Below are experts of layer 5 (counted from 0) of a mixture-of-experts language model. Rows are named router (the router's row for the expert), up (a neuron's input weights, with its number) and show model dimensions 0-255. Each number is 500 + 50 x the weight over its row's rms, rounded and kept within 0 to 999. Numbers have three digits each.
Before each expert's rows: "gets" lists some tokens that make up at least twice as much of what it gets as of all text. This comes from a sample of Wikipedia text that the model never trained on. Tokens count by the router's weight.

# expert 9
gets: "'s", "i", "\"", ")", "a", " to"
router:588456493542506532448491452502488499411496482542630531421556430519472537610520485491512492442466525376531516437502427414477562484524492493438510482501481488533493525554477480478570487471598615561462441507483407476483577513580451502451513482523398577503550434491564423513399552437465463579612527396491418552496582482478521432503515450418583437552484510532455538481541514538533507458486482591502526447399449574509468543543585546451498486457480498547487577557499412519444420453481468530470548457497481495507523453516441494510509531495518506511450615471495453448495485496492644511502474469510376549544433500455504529497554496554529467498466513473544569470514658577450502571467494532535441466500500450458394502461543495558565529460492426486402463471436506530521582585555479
up1:497411577485510480508519471446455512493477493552512551545540495501511491433620482560544506514465537501548554559542413449452547504385508486433564534475505459509469522502407518485494507522536480435478450479513465460499440432457491537587459405451476521464594408484422502517512452458461467567553488542420503537428558514530552563490561464466537533426515484470392561415630508517453487501532542530507429497466547455451466486498370519552499567557524456542568613504549540491571475539532529497507418432393539459451462459442552516498487533390533516512352619619478462593468489500436524454532577509584485611449498500491592534560552537516445445443567511411541566494458527528490502466498565549487471544461385517545476422428504513521417485502461488520417502479404539511426426600433567
up2:526462525569489488546542403554524515460539510492554484525525515492583478569435500488468568455460447428532510422449476479516519500438557529441525475472427603526456498462362576491549520461495441565592537520460546531487541503507489547467543497567536503637577533451535406477575467495526403593506527489558490559539510507545541534533545496469511498547505549420531522472491577521604462416536479429474589398506517502489497401467579466476488521474504448428428429556515478501585645495458489516359492534459508601514587446460528389494453558569447560564508475453531467496537517446530525507486524424453473584505487487575517518472441501434476527504410550527499479410555517547544511547510534508534453510501445494469494535565553436545559488495460421489520425521466517484486482544495531
up3:475503458433512499490538478438437508438490550476474530476355447465519447529515590487532474446549515539581491461549522526559497482398472478549424382542511558526448479486517590542447462458511483524370513471545448370608509529510533532452519509440504528477587550462492506516553493468539496534472525449538470450466564531514463522457481515420558462515445486554499512495536426468468499537440442466540550505489516579589426622505410576496378428481525523487487505631456482563514524487425464541555542496394434432511440560568485576583388434526475488544455604507471460445516429526490420442460568569481471440544548514486448507577437619536490567397542471466512531596514564473570490509495612455478584600460473507547534481554456451478456470524514470480444517496514537523526549678463412
up4:486522469492497581536401417446568453556509542485508427483521410449489420603559558521436465481514501511522536498380435533484499524461505478481534519445388455489550536524499550567602413555425520430514541603559380520498448489573540491547528519530524519498553476454488496511533470525589440376522522479584476543533430514409484547474529511435469457440481581489450504518498488440495486464539492499556517426457517552645565447492506518537408494435462482535505422558499507408449575510458390532532511403461481470491525443492527511509379444401494542502480531437558482462509554474421616479483507532512512452437478493506517444532530526576462498503564511547594443539523504486472578398495562432483479545524483529483456588444523455522491482429508435487521467562482554520444496491504481
up5:469534522522520574505553515563460423518473499529550450460498458548435541534616602617539512478457458474530523417437423447551491573461453464454472480454538495454588493518443477421455529493549516503428561541510502589499468410456548503509454579524532475469481533524571456505398544538483443473434504440463475530562583529545574538551526451407517428573563579458402484526501588472495572459471458504551527516529553538532496372492450481512501479467519519521503488581471440594386456529590522526502429509538453423503467565439548430522567480495466469498493430533529503515566417512458521414460482528527530486579477379504464442447508501486493524452513526441443575531592568529450460546468475625488514465487491487491536481541524452531462474397539510542544482519459531476533459464438543
up6:441581471532452402539471517536444556509506465451467415459487514523423485447488506493520610537440502495463556495617539445407539618489513534440599463524456530428469475498488553534541588468536475502512548432502563485437481463506640578431519665493519420629519555438548445475549394440536410494556493568466546506544515455515533520535509535585456472514562328477491473531472409506506415441467592535530530511530477454553474554522561567547544529456471439483497510466545407438475439502525407464481430443443421558497539467527510536504495524526546557451501521500595577470476401528438488495520606483595543507474493369518539442506498414533541578512506469534582478510396481448511529566502502412517559500456540578506539567524441432633536487485516439457525410557489505512439580560533589
up7:513501496486517448520485495502412520495527443500544579511428557577490599496522483517487458497375576502561482442534454559484513532612549526517549495521541575556477486488509494533527541554663507467484477517564483511514617469493441486454552478484521441445502624585540555504522466429513455543562514583461478539446548465458542475625438514474428458522468479502435497494518542483464491495511508570534477466488493660453392468445479534532438515533573572536442515538503533540550404433471461568337435435492460505549491518543579436492552464467492559472460454495530521536519502583517559577517463513461420514518492460591507484519472453523546432482511483385491591514568556524340509509529539496600526470459437528467422530528498434554562401502558463506490386492481480525618516554418507
up8:484466465538440607522546507445555557543598515411519477507397463549524534511556441449559552467549481489445454474516557646467496537533537508530452475441517563479504492475510523439475420518517485518540505436504425480479465424497523508563604596547438557506443575414522556545522439556567463483443497531491467544507598480437496492464541450548498530531524488453529388505586520454441444526481567558527476426509467483423533557468453457452478400486507419538464519575437595515474544562470553516468475487442531591543512450515405514455472581536523481544500531413494529510523548506499516458527489582544627476406521400500426468587552478484519565512449545503540547457533506423471518551499536533544464503478473446564484492473511407473451517441490496376392504570495506463439564599437445
up9:439520424487577533460510539562340448392470430467480556557459415534480649561499601420573531430537465480511572500490517520555517480525552554425499468443519572520478455495515585445524551458560452545547427562380538555516471518567493500606583463507478538439509533435571409496521543444476498475594593508548459420494520483465541472462447553508423472441503471530470499516517485486484433539520468416539548431445407513501580553416500560442499543561530413556481471552544469474515456512444514486470450554496489436514461599457540506606497440390440523564514465441483471419528535480399538451448429610415493457551576484492483451584471486500455536492577485486488555544517454494591478403466552422545486483548464471521505494515550405442526561503488481545394520558435557550529584539503464
up10:476595545406501548511474412528477419505515548549641554523559600498467555564532529470428536529355467534474433509446488454457587541513484479441475476484505462503475510515496499479531439578493549579513523452529471539546445501503550438512537479429465534540523400438434586493457498489532503563504483533491516527519503494449554510483529612508543550455514557451380514502500547534541559473555502459553515416461502449514498407461537456502434521495534534523551483446453430448485411494491462474510511413442509606439534510536542445558404594501528472559450512479387525502536521578458503578389544434466486549442437517542452497463408521517562519607491440525567526557488475506429508338490520501558458518443481453454451532388503472500477562552424507523525570574411541477522465612505601
up11:631519486552460426541508547599572516428510470520592535551504516531541582620483461562468566503420441499463459477492510421583511487503520470422539564525422510504477586472465408492555477489556443551566535479508440507483609454414482469521544511578528514525544519452464477578475464534514497433560545497511516551502551482519473485545526510503396511479480416455553430552530438483575488454529477492533541547512567426483509515562533504420467610477466541521531416464506478467521451526475497519432523570436476582464468437487498438531431506555418523549462559507475517450485531487506621500523472548548507458490407478492458489442491404587633546533586476464463506524441524564440424449444499460460449519481628413475415588559503516498512466393514459589480518561544486516455433400451544
up12:472498502447475522508543537521546486503556478486424471405554554462390488533531501533562531558490485518460520540481402531536495521548514495477511389436562547499467545461494526494552421502406501472547474588467461521541525566556518477548532475436420529531493470505486440543495500488475466532517638488527451547444581494447398514542483418404507582500527503481519552503536466542475530517564528605477482514493550463583474433460383422480659519500560490560535509529464600535498477516484421479510399544445537488503456533445504529550536541494455532515444559479545449429460587518493474498452354498519469388499449507437505479453506625490472508554480497581466541436584471498523549605475525531535496502490428476558433506422557557481595369462573495393496545574532494564498559533562479
up13:500434483437477545429596539515533433569575596444475497444476530563480475551559560391531626429481493454489528476475535537439520527499590544498554525470540580496485492517510526529559488502473400514558452427418527468535501419504530490488542511597411526465484454569574506550488432570584485492514546476445415457508581506462558544513511549512529501455504492523498451482522471549469491489496528568461500460480464521425482488532429473326456398434511454504488563535485571529461478506488473549429500551465544551428583580439445475519502588451544507490527510520532537519519488496488529479491412580455538482496633435413423531481501525467540526579435495486507517499527538504452532594499520447468478559392553521599455545527437507436472536483508474464359499597458556571509473474525521
up14:486475522491484459561593513484480512479501406516499451561537484559461420492589481581417554470503557486420477516430458396498442452465475520400436485470413485499501522551534557452654568544593495521449496523555503520486529485540485564468522518531550425541532448470507473521433412533504533545475464349434485507503540535517562457583582548445489482541469523485570481515414421525535455477487619486508433507483456443526486516467526554530537494531450530545539539412501412390581449535509516531495483542491552474461493363573528427530491494383603486468406556468546448542518448571499480556476496528545522514537467530515360500436569450549527493576501548511490500476498584423460611459583497461578514549511438473560524480455560446459573597403471411496487472539478465460588526558516438
up15:561473516522449487495541512434511564414541588452448503516516487446476589502529533559521485487512575464526551485462462514412542471553485391513442431557492446549520479509560575503388562553463457536499545539520472520490547474520453588480468519451531376434537499582478561548450449512481500458629479470524389539525523632466461460425590488533518478466512470484567569556507532475541512524488451427509563470478492475614509536446477486553526443579467437540414463599432517542583494502549505429458469586470474612463486474490511507456550492518460398471566487495469452541364535489559494509574489462484532426458601460470503557553519491462504534469430418487547541581431444562444568490527442530535504470501483581540489524515504449626454502473487501433467581579540634512431475562477489
up16:595453556489547503556462506571460460543515507527500508407492396569456459489495421582542540468504486543534469559454383422516383486460535447507519560514497416569504476473529510492531599503429503412537501477523492549466425515502572546440496499465555481504494450489557484565475520537444406557489513536609511517507486471486504489364549528421539477569446542480469441447493536532452577485484501398543524471507470477483551519495538570502504476520476492530425506484479513458568542524370548530464453579489540524360525558557480584519470570470543499555511495486464423563464513456542454478466574507507401502541476476489459432456552485487510552510453594461527525554643497624521510508450482525401561485515536547551356450492502526478434609474563503448396463564500520474513469522522477
up17:592484510509519520460514454439506437431557466450516461556501559536586478513555544502503432426454491464446544407428499433432471524443477460405477525497548407483569587473391508434526395519601487543491492505532504460487438570555512503406485489500477555666471553514548419501517572564542496512511497463529448539510523480542502560553519514539520484462473535547523566492449466521475477415458544461471605522499486529493487547499557480501495421439523422482453494565490504460516440474516535492557424527468467422447455454394577512522595482502469403463530468450558437539487463485564496433490475431481521509592611402501521547446587515488595507441455512489400567482528503512502565645529579534607465537511500477435504487572474500511559550490536402550481568569461553467429380538523508

# expert 4
gets: ".", ".\n\n", "\n", "==", " \"", "\n\n"
router:522466517505510504392357515409490479544545451560532488493572553409599420511485494431553471484458491488443560595452421622468537483492501618530537484494639484425673540528550504471492600570555436541492426463497544476459567526501504507505479472530559452497495493496469517540464469565542512449441509409532465578491559497572549446467605496417502512445457525556396509414513525498413534586474527495572487550418454553484456577423468489483543568491506485536509479359500484496368546477508486481482503517461496568501431418541581476471461455487465480511522492533394611435536492479498588409480535509565558528449512482524465596449531499456478524518519519391509574400566524542556518446524602441497500575484518432569451543562498425471485546595372529476511539474488519479529513583428484
up0:514521443501535520463562529447489587516472466464468577536510503545631410611447472431517594492454472556494534476437354519410511469495475455537440484518543507431526447460430528506439545420524433496452460436505503577491477438595484447574498541454495503573542501482535554485454491478529457420527517471527434526465519512484530512546552528471481495514497551553526517408464417499455577484488418565486485550456488534466505524477594525589504418521498487548520508402476439398548486525545488607555475519411467471541491539445524566584511536488496454616408519499493524493494485491413490578490406491528558455475548479524592476487541533458463486539526539439550500493469515552498567556461478457599510566503674426506515527476568460640513549516494531516536357461583544491482517582500407
up1:576551482547514426434559555489470520501531500523506645489462507437520449525526526505511525479503494484500590515451543504474545497448544407446523552469479462536526462477437558483479522545526438473514525491590536483467510492581444343549637497402475412612616462496448456419523479544525494552475508519513540546487476522451480469514525429446428470524489516543499501486539492486539447557547526414547453503445342546458531428534509523530588535558458499575586542534498387568453490500457535581553518512502505469457515576492484483539595522552547450531533499520443449512527514452372541498525502505517445435559467500546559441503509533574361504529522430448574418482594533626568545411488535413560485476419446519507468379381441529483494532561448490565462529530455551507501533532478478
up2:417517426472487465478467453506517460499527442468377426468471512429508432526529540584561459437405444537416508557467512483449521541558494528600529488453556534453525509550380572408447495519560434556466441531565432516470521507422539485438554507630603419526512460555481575498492438485473555518537446562465493616568621523495424529533468549497527556503472523529471454519446569459500458510481449412425519428463423440517542484422472605412566501553490558555560411487448492549452539548544473569539557523420542480433537581462640503518514477481576526393613522487478559490467452573501558497434542519564462460548477522504501510534429516552531451514530537575485471507567453432488558551466481394479550456537579539480375558463522449527487499401412500553422514451441480573494513501507469
up3:418439544437557496542432521458516497503576432463482550521533482435482501415473435432459493580567412457430505526424467415428543549460530468536497519501457550439511509559505599496505591546455461404488423407489508568437490460455564518545532520563422489484483545424530446535500514550548522473508572539459475482428510540514501516425441531521486533516362570440484462581565522557515548496556512452519430424390449631546473501484493524416533512585510458465494474423475431536458484495524546423463500570406547500462496552464491573505552526484423397450624488606540464572532559478536502492436555583573522463535569490423542470517520456579407531468527503484479483486494501462494553389543499457550491559587492509468602447417508574528471528497406480536651436497501474521465477375489475
up4:505460579573504572494519525504442491560467477513616541479515590491440507475554556525431513469480483506480595429493466518518495546432587531441501517470511474546489488479403477571408554550457501544526527448627501555532389515481477553538465447493449591542561516514611519427469546572522487538489438509561470617493538466533487565558525547527502471395469516506567433487486529534405485502445369496611500497545561521470455499503501537507473493522458513479512578483541506488491525565509410427515534508483534418599540453597515416519435497497487521580387508482445575474457462412479509498475454566444501485511487539513495576568329458478513491510415550500396461453494511458459499547465495357550516547549479474529568516395576486484497466405564439493525567470546509431458570413431417
up5:609536541533510533515515539513556395579488516544473551537429539481508535535543525453516563566469468455568535503451421437506463491483508534567346481466519514535589456472601550488479565497462480543378518545623489553500516436535515543394496527467573495484581409449495484533604454449471483526472466455446498566510534548389480491462501425520519468416451477580616614470568524530478588493583565482499513501461613524528487547529608449457395482557512528477529493539476552486548542484431511510492457504482502502533557450529575483606410475484533478600511565568474541469492451395502503552451394483548618404534508566438496513491454511480540489543459432466463531506459515560513506563455483521488514454451542495491492513509559524608460440440472523513548442482597485514482516515557495
up6:579465499524490538501396518459502501482532432496492552414511553505415501555477534503463648508549586454525502383455479522455407507427394543512557497460558380552531591416582557486486526452501509401537460427435468606547447474569458510496559568443526494464423501540497485507567477509569502490478525556487507620494523454495444509504514465494546557525547471543621435512539515435517492523524449473502431484467531574434540521456430511488421515537526466476558545493478542551544576450606498569526427474469478558579461534506541518448554460494422523476428542470506538537574544614579577457543571531511463518504469591504494470514518555501570577507550452512527471530565551534494536537461526497452510509467428483637467464398452478432472523481410511495491490467470559525419416575438431
up7:464481413434519507462500456490446541515478426578528538532456454537534441580501498471502448490427510553461560554563439498459462491574556609539465522438472464438446531579448490545563475387518504494522455416500462548516496483477435518477507430490565457498414481495424534662531557498498458430472459462448498557445515494495480549435588549495525594450455464510458508520536524489531537505503539533497461557509511520449533567431484428443539491478525558507449593504537513576448469466414531542520502506628450536581487561494551421511499469425417474557438533501512518462430522538560552424547517484589471508552478487553451528529439624582536465491455553502497469468474533570480555502481532423490469560403494486488481609486516434483542542536429465485582403511537520545458474569515518
up8:602546420483546408420534519573426473553507477429564543510571472487462531483470514460536455524485614483458417538501549476372507557588520516412477470455437479441522518471523532412505488471560544470463537495560570619434486552492556468462491517546550527557476548535553554547457462523475522479457528532438505652540395525505542486516465537479548408434528504541512492441445458540455499468429516580524493491410478549414480562480545494533426492549492485529561503520459430496440450472443486640495524479441395453495462533438504593527521578546483507503555441360490436456521506548530417531529552502432413565603490615519586424446463541462460530468442477620436475518519458510524493532485603448487552527474527405456454460392470515428595460511508518542514497480545528513472397402601531
up9:491528397486424494480534481515472481581492533457583502553504517591574458517598520518598481462511446674483483551517552492417434506537538633431520497502505455520511470480545518449505538549552454582555518527413479565525518487519405506489566454435505464508458543471569446528474560548471437490525434403540457583617547618507571533477611596485483566517399530489467495409523453471481491508522552376505504443460582511540502514457486523459537513516505575488535404479530492519552545443477483599525544552468490580466487461503477456549478447488418586508462536547556519485531524602501597528538476513482557491448558564500471582550555558636445500490499553470507572568545467551583481571446517441519525467427516495449437504494436465511402444506553410508434485513541413532543564536469445
up10:500432468517453424531473523425531534450564533417413497497456492414451510530470557430542526427519466475421452530597524546531527507465518416452477527416577502497596488472537537435440509477506555516559423384561501478438481507525441521610525635501524571401579434480457551480511496425502462512564428456503466512449544580533454555517519532449463440492451486493500460529579573515437484487363585509412538465485518514453415598539510478496425528477507423469504547461594485557505521479567602558499486512456496473487438526512476448379467546521584522495483519507568512602528489626436542494440468556463421479447424556533509538584581638504505517624587546447569531467616459493489521477452575545462493415419550436510510501559483467596516488562449493540525535566461599528535473427520490
up11:503437487522481439464537487461450470468557451500520443475462557594574527537494500551482541548502521516514646457440545494497517515457422549426530482493546509420547504488476485531365511465568435455539396441466512523476534495547524541540504476466490461544522481456529440465603451529483496456538516535545419542517545574496463422485397477526415446483586562551472521483538457529503520546430550454455443532506582525474588575422510599523458617511445453583541426411469443490544467439473501618424508481381551520461526479394460443527506558546463378542479503528506495480462498460465500472494534468415605370493509458548378491458485561510487515455522515471552584418515624584513536544502496398482509449555558618534447514443453514570514498473587571497498438506538545482517499592482531
up12:508586576478496464601522505427524520451579398552430643416502431508482589540552567494462512563517550563473492391545443398451457542466483549465554568533437495548555554530519478502448471560516502439505504524500472514549490548525459557474523514593506467549493491498509535539500507552542507550442463540473480606443464502447462472495560502454521473559572372545486505421516476524548531468478411444551505504393487424593546520556521592490422498517486492503435508451402536498418479568495482584477535480487517597516443477541600492470483475422464531441438517482514451454466478508428514542435506519388344459460468473454417515447492454477487513554522517559497501512427524602507391478473503443446602500473501510524461557481447463557484451603442408604489574495433473523478427451487523
up13:428510474517537589481547542532539547414536465537546480549528537485521387551459496558498420448560496510509501489479465501497491519631470408477515534478513536468457490457450432506602493526597419553486377464554486428537452515458478530474525412466479381536587495387616614424505521465508503495546516521408523465540555530496604442530434539463477418501518512450572479491505500454496568522520591479602534450536539493457492500517553468452507535484499512594471542505478473518473564522580550475547451427489489474429532430522578457460475496531475517463466510489493504498437497593552512509454552548464489477523405563502500521458499562392443553542507442523467537515485501568468491495492526486428585420529408527481505583486514491500548520472487546400536433556409450526466520516456517
up14:360478451451488533510431527435438458431495486403592522541505454513503451576438551517520466503512516585421540415525492558488449567598500587524489490528414470460390499504589502489572602490539562495484448378459544478461447554518344544520497512493533559458517464500466531584526500468532441517613524521519477523536483537458514485642459533491514538440516501604549500472603541525482472534464475512503460477478436460461520578411488457452496461563520478479475481463413538504539486607491462416448586536464492523499566505554452470527556447486512552490510521582478472458545401492492461529560479536560547555526441582507441470548479468500445460512540480546500544476478453495525580453423374559512594562558475516490504580419419506478500457600541467543469489544524446421466523472602471
up15:422504486531483486527593399431528530573568478530545485490594496465519450552502506465466534530490478505550412548525471466451500613594527481462516645450401481457548572514373604427544437480573422592442439537546462491442463435546457515493566445468511489563519512413537472575521503451453481504571481496600555524494491452502459415508430557490450504502462491535484555544494560418516535660490397475547493507508496434569544555402526528432547496542508345624495452550525479583546601504579466563450496527484464564445423570552526516460647538444495479529570497473465511480549599516468465566455535582550415536521556593527498485522594561479491527488590427460509544472544440456365529572515507500491574441493597481431599508432516467507584452499458534502509537483552454446508475469462518
up16:505531551430530546465511499605453538608606471586407569466440523473528579503488433462478533475501489459466515530520492476504530543507523472519428421535550476465525481527554482455532525514545517486515565529503527509455537444644472461484530555527537569435538527504486448484549441496519500512486574440570502575423462546520373470520474546650446487476463440505497540478435486451528515391528424535507510516522489460521504536524506509525502429593622562490498583482496586448495492495555459397476476384576471504509554414499495425510432488605492490426495489428466547503382450478476521464561373475599446482570489563487480451463439497563533475499497485426453506518469432377487532482508446473530533482413552497469540481405491542512504522478415422517546565472444479535496487529499543

# expert 7
gets: "2", "3", "1", "6", "4", "7"
router:465547476425592451564506516565479630575532563446506464436617509497549452458482551476513527508503515457481566498374530460465550533527445495497566462495485503561380535502415491510483410473457514451437483523500464487515475533481590422514564468600394473457555480548504416493441484452533507454431493464431582382470434507431514604520471456446481514448488403418487556619486500599401497458522574541499594449613574520541563413562450521510475456536459534440457536480529558503482511548452482636482454492449479462400511501506551484515447526512511470491534406545571508497458512425501555542499438517546368402471564529446488407520446402539531380559477509558430492650553540462501556470468410508569545583447473545532604389470485548518518427478486499495422485506473534470535455549564469
up1:441511461493499505460575488483527470501567531505539538495479400457435599473556527526498526500590507529513536589436450547450575487460469470496537539489469506492409449446516462453580458420582507446402511522509394595428512512489451465484581565574493528501492530458494515517594527486496448503493491355549552556493495587411463374559472441498504534498432472441516509533550429447522525489510486479434414371499457531453569452456553518482439572588477478590483506565544496637424533436469374484488455410570494441507476526551495446520465574531478465582604494501548467533534543488541489491534542457501468475540493498550451489475553445553487522451500437572561472495533521497550551450548546516432520431626417500589563446504486477578443446493533417498471546450488430598480431483466500
up2:459434552439497517557494436496540464470521428512517464528544429546537564484461582609430509506384492476488585414490472569494517521526508505484509474598580422516492449553485526534529544599457509485484592354498495424448449500575456486460585420569540488526559425550449482503498551412493404515496526570466551459415447528565534559526388512477542551479471510562515469489458542580495489493579478414453483466525585540500510514442494450556461537454466547394397530494514497490485535507442557463485479493546612588536565473560537481542537489461471454477495437509561506494502504449511490443455485483472520449563479586506456544451474561471444504607460584503534460507600546498484592471489475499450538492526393465473483543474410514541534432499443470478523503451489532458434481466511509
up3:515592496468440516517511509493529444508519541515444478462521458536528515607509499567536495539391562513558464548577523435478506497511515476454569487500492450555462485448526545427494527534542520604494556549530419582471544522518445513459540428565512470409501474389535615476533516575530489468483488492413455583455557385485539522504409455494482540481474514435489511571512482448508453542526477539604542501499441442584432411414512472419551475463515481520554444468502527567450468540415491423451530503564495564609489483489522468505479473510461495446483529488624498601481580439466531476447410533492480435493428580464499458435565446548532532442587482491580457546549421581485418497508495449552574510503445474500528452479524558498524494509514506488557499450535568522500501529629494
up4:434409513503431490576417543477498421537505461429412501597484501571542512455428565548438588410491464438568514439509456448499481550430549516597482478464496482522435563535532569488570544557477634614532451432617503461450448525485538553508511543471483423531545478530427402539476520535574448479517439433382534516462471510509500538465488568480548480511485509522547561475496464666441514518514485599537434454409543557414510508549426526479369512457426581451452459492570514470446518609436456481483546503494498414533576493522563590458497472463571416592532461527492504486528492509406513388507500420573544496551508493523477526482534504549481480568463518511435566518443520535483586453501533484507561478527478506635441449549455561454514421545495440496514516497481610496465535507478496
up5:343480515474522528608565427517533524521418490400513497480505530574632458467438507465524487536565502506534516584490501501462561496510478576570535566482542635497462450534492529539503441567484473483481485502534489555534418598520479450453500533546452527534494554487432472550455451451519533514476490505496549476412488507423539451535526563545433412501488567534518508500462428508462583508554367441622525516586541480523510496514455541525526520600448491587499582486542426555603427470490436607560469482403491437497494557575627526533455612505438480518528470567453452511540589492511559494488454476573444523576533610451454457518415529535482502565513532515537526449526503396574487457512538458465505542493526512473463403482494496524447481450557469387534466438483606543492467450523542
up6:553514560605468501511524498463539541528538509508489528460520576491489533626482448462455500436480541533563372535493473557498483438512578405514520473537432487554491442552413522479486529495487528474622584461535443477558459569492477379524455511482487472507511465525429553457484494437473533544431468477504517484502535545492533538390467450516521494506460565496465491464407487408469467468495534521543393524484525522444602446525465476418485511506453548490400487602599425532424489536453401500534444447528420450493625557460535480616516434526375508540441438368514537560496417551470532535494480476511472496477397566452513514497486469530541554525528582475443501483571544485489552520455489475535568477486467416553444518563450537575452390598517438563523527613536506585491559484458425
up7:455511534532531504569565526520484473474472498417470512602523457577522429442528415456499541396515494466496580496524543550359455505588474437546552482324522478501435506541606482528572437528474525460529526401555469506483520479558491494465522547549515506610524420534518490545459507473411438526531499496465453436472482646570529484517459514453552498505464540431447549574501564495485526463500508506550527525426559564556617531549478570534578488514355586540499497537611416398434518547487500413472510478389444419434480482585442513560504560471489408577477478501472524494481488520503581460451525488557491455550591481540505507502506515480491472528496507607572475486453551522454546502508453509589531458536527428535482443509592494500552414509492408480446488487494613445551436466500524
up8:574457449468531464449496554507514532470584457541515417438596545423489492465533529502479540616476599531420457460420400461534554445530513558389558414548530502454500475558607604526441371527604553449573480523478542478483501557436432504546540549525445465426553496398450530516496471503499521540512529527501491447466445453493559472393531497540560396423502484503445504503569509478474530519475483539603584536470526518535448488484467426530463578503434459548557578475461517440422543444536361641566473486445572452629517503516485494568520486532551546515489527554563486514470523423528575508566443500579489479570519537391498425521503429609509478566486492534464487523456485461591525549429435409544529501528553475451392417487499382467511544446542476509409418510543481471618491515569445
up9:473582553497467501429467427480460616513532530545444532529568560502486541593495463627445526465446550544392514419541577470490485448553490476547473477558566411588513509473355507451476583499515518572486448556570396553436461526451526529470542449502466452565530491435427417438580442511470566464438531546520413560419595429490495478461469499500530529532553510372477567452481537465545420477432485539500512379550571543463491514461469590489550499438482506385488546473503478449533487571477508448495413581456453420548482463458546527540488505446499515556677488521516540497452450458462525430423460577421519494484466540429521404518526491480510532420492518524469479455518535550556543557549469504505572470543521508508534580521550531553520561496464534555563530523511465445524457523556469
up10:480441534531538425365502539543539528567507481532540532487525493473508540443496365549536420449565441447477474591516483484549526575520491459560477573530448441436516528499546541490532539400477599559511552352534445476489500530559529558561537496548506518510568513583538452495469514481484527534499589517472442449529548558402584483446545469487444452414385494592575531586377548499462503516611460487518583461403447563473565533443578526455430502481463541482545541570525437517568551484463489494451513473495473508554579438514504499533495536465443452530622577529573488501441569489492450430552417540479523437509519531499523491585483468561465478519521466528531468506456509525530450408503495464519508551588419436618478501428489515443504522554553500474502522408498595476504525440453472
up11:466491543440525589524492518543493531553525509415516508480468544474460498513548589435535432484622507464518514490472450464539583458487414516559505531460543513521485526461510546509439430481460474446469587487421388455511428494479402465553519542549549531427531522386520499583511456505448482477407560445544422469499395510541553439527562592498503485436549460487501526416553549465436547520557558453522484425599516500433484397409477526483433518469612544548413487475507477533612488512544485587507521509475530498599588383409476536601450493525495514582420477482517423494550676541440551510555450453443499552571526555556558531471515478478484542439498434490515462520513507492547490493496544490576534504557436492576428416623500476433482603478501543530448554572491557526454554499559547
up12:403485534420514447544606469579453484515534413524408497421455513561516433479490557532416469479509471537578455486506592507435513589481563507549510525521466474474469552496504552493562511551493546547522533417459455485522557478490472514458570527462523411506555514501474512532489473572424429411506487610512487449570520459600383517477479535542545469501493553484514505607580442495431609501535468482558465561578550539662565448538526551459482582421477534512480510502570469467508499516517488492439540601532509518490411477487561487504545514505521552617530483514444468473462473512483452539550438425372430446438426454506433474442563483591557470505555465544559551575498576567447573478517533468519507491483520447429498487535495424550524459591561508530511583510540478423516507425538561
up13:436541553493519465512540506536443492489552620437390588452428486561464473537533564539476590502537571471533488443430468433370488443517546468453451474562516463428442475455551435499445493464539546486476502454451490464571468513483468486521552560505451505581435474570433534442557455436527427528494518659488556546482516529396504481524420517475446518553410505528537521496433521598526558474536486551525524520480521564462438470547452506546544510441569567490461471549511540442510426547414437509550439518555521506478510423525579462595509515516572440580479475419595538588577544568562426569512462529565501489392460425487485493604501531499624494497583421505595461455437523435487524441560503478526403569554533472474512493502520527423437516476470489494520562580472553514466539542584488
up14:456541453486468517524489503547501520543575521525436528501500519510508494472469459543502527578505534533385500493498509412458473446451456450534411454472514426459549476487469620412452433417483464476465416503478394483565516508469392469404512429480539481531463518458482427531494540451436520463511464467555522539459538554444459414439542522525442454511435518458533483430543542461492512464504535549453507482480642514522548383496541531466461553423539514561436544422492544514508440556494483564436578536438459642529466500447478454545397523475406509423539540450551437521564596581461501414428419569485425482499466417445568450523576437560495447619571509504557504526484477539482604557521508516565456469491539539425497534468429494640531486508416505419512506503440579600465484533526416
up15:487504503510549498502510387596547439607506520458500567494564449466539581538541521478465508393449485463556579540588568504452479543496477412516464434483431550525512367487473467482506543485456514516611502551416441499476542447517504556437505604473447461418507524499527471552558541469525476457462571648487498497498608522426497519554497546425483539518432462463549499483505553559364467476546545538485532553486516443535443594573412562397562439567449453511511514502518402366498640470497486514506534569446489465454473599564463462556443525547500538487440473567492505559440515488449519457510401515590433542418449509508610490506493497449499562543482465578505539413468537597534484495445518531510464463453444531422528410421531509479448464485596416522507490488514541476440596535458557
up16:415555517430503560525491445501446506522532497490522498533551531517444493415552384587511581579520541530451491502462540479486510475505538521510531436557456460557518387554506485422429527458531484518464444458503412423577472542485404487489523465657455581536408585404486411509530537540555315502408525461545400557504543503513594512530546548504345520584507516456468501506451506536522575444496493496547461435473578445398448512598467453524427474517533486454506421557470528479552573585506466579537520444447527517600494508493477515486619480563588500412414508461526470445434500540552490581586477509526517404375543496577503463521505529524467536530449476506518470460449537523539538515526447399487600503550488501473468511482477408500412491467424472376503459428404502395523483497487485
up17:511482509510550436557491427452485520519506435469536450413539452562558554397517523405557471473513529487432481507618437495593619586420530541543490550483428469474459377430490564396464515405470544470536578491486577423497566459475475462606481416514447453462489520549506550559534474582439482464525472494375441451506491543445568546541445506473586405481421508515455468462506507516497462541489525509504555500436476550532479505510498533517593497482489486576602522502474441554596558533540476563532466533414549397471502573451486494514521525458499454572483449556495478502449468544444482508518421521498564536441478486572511524520527485518484499500547545467525488460444531524551540516370504534530490510505468532410428455546557474515522449498554545473512450491543449564497549493498487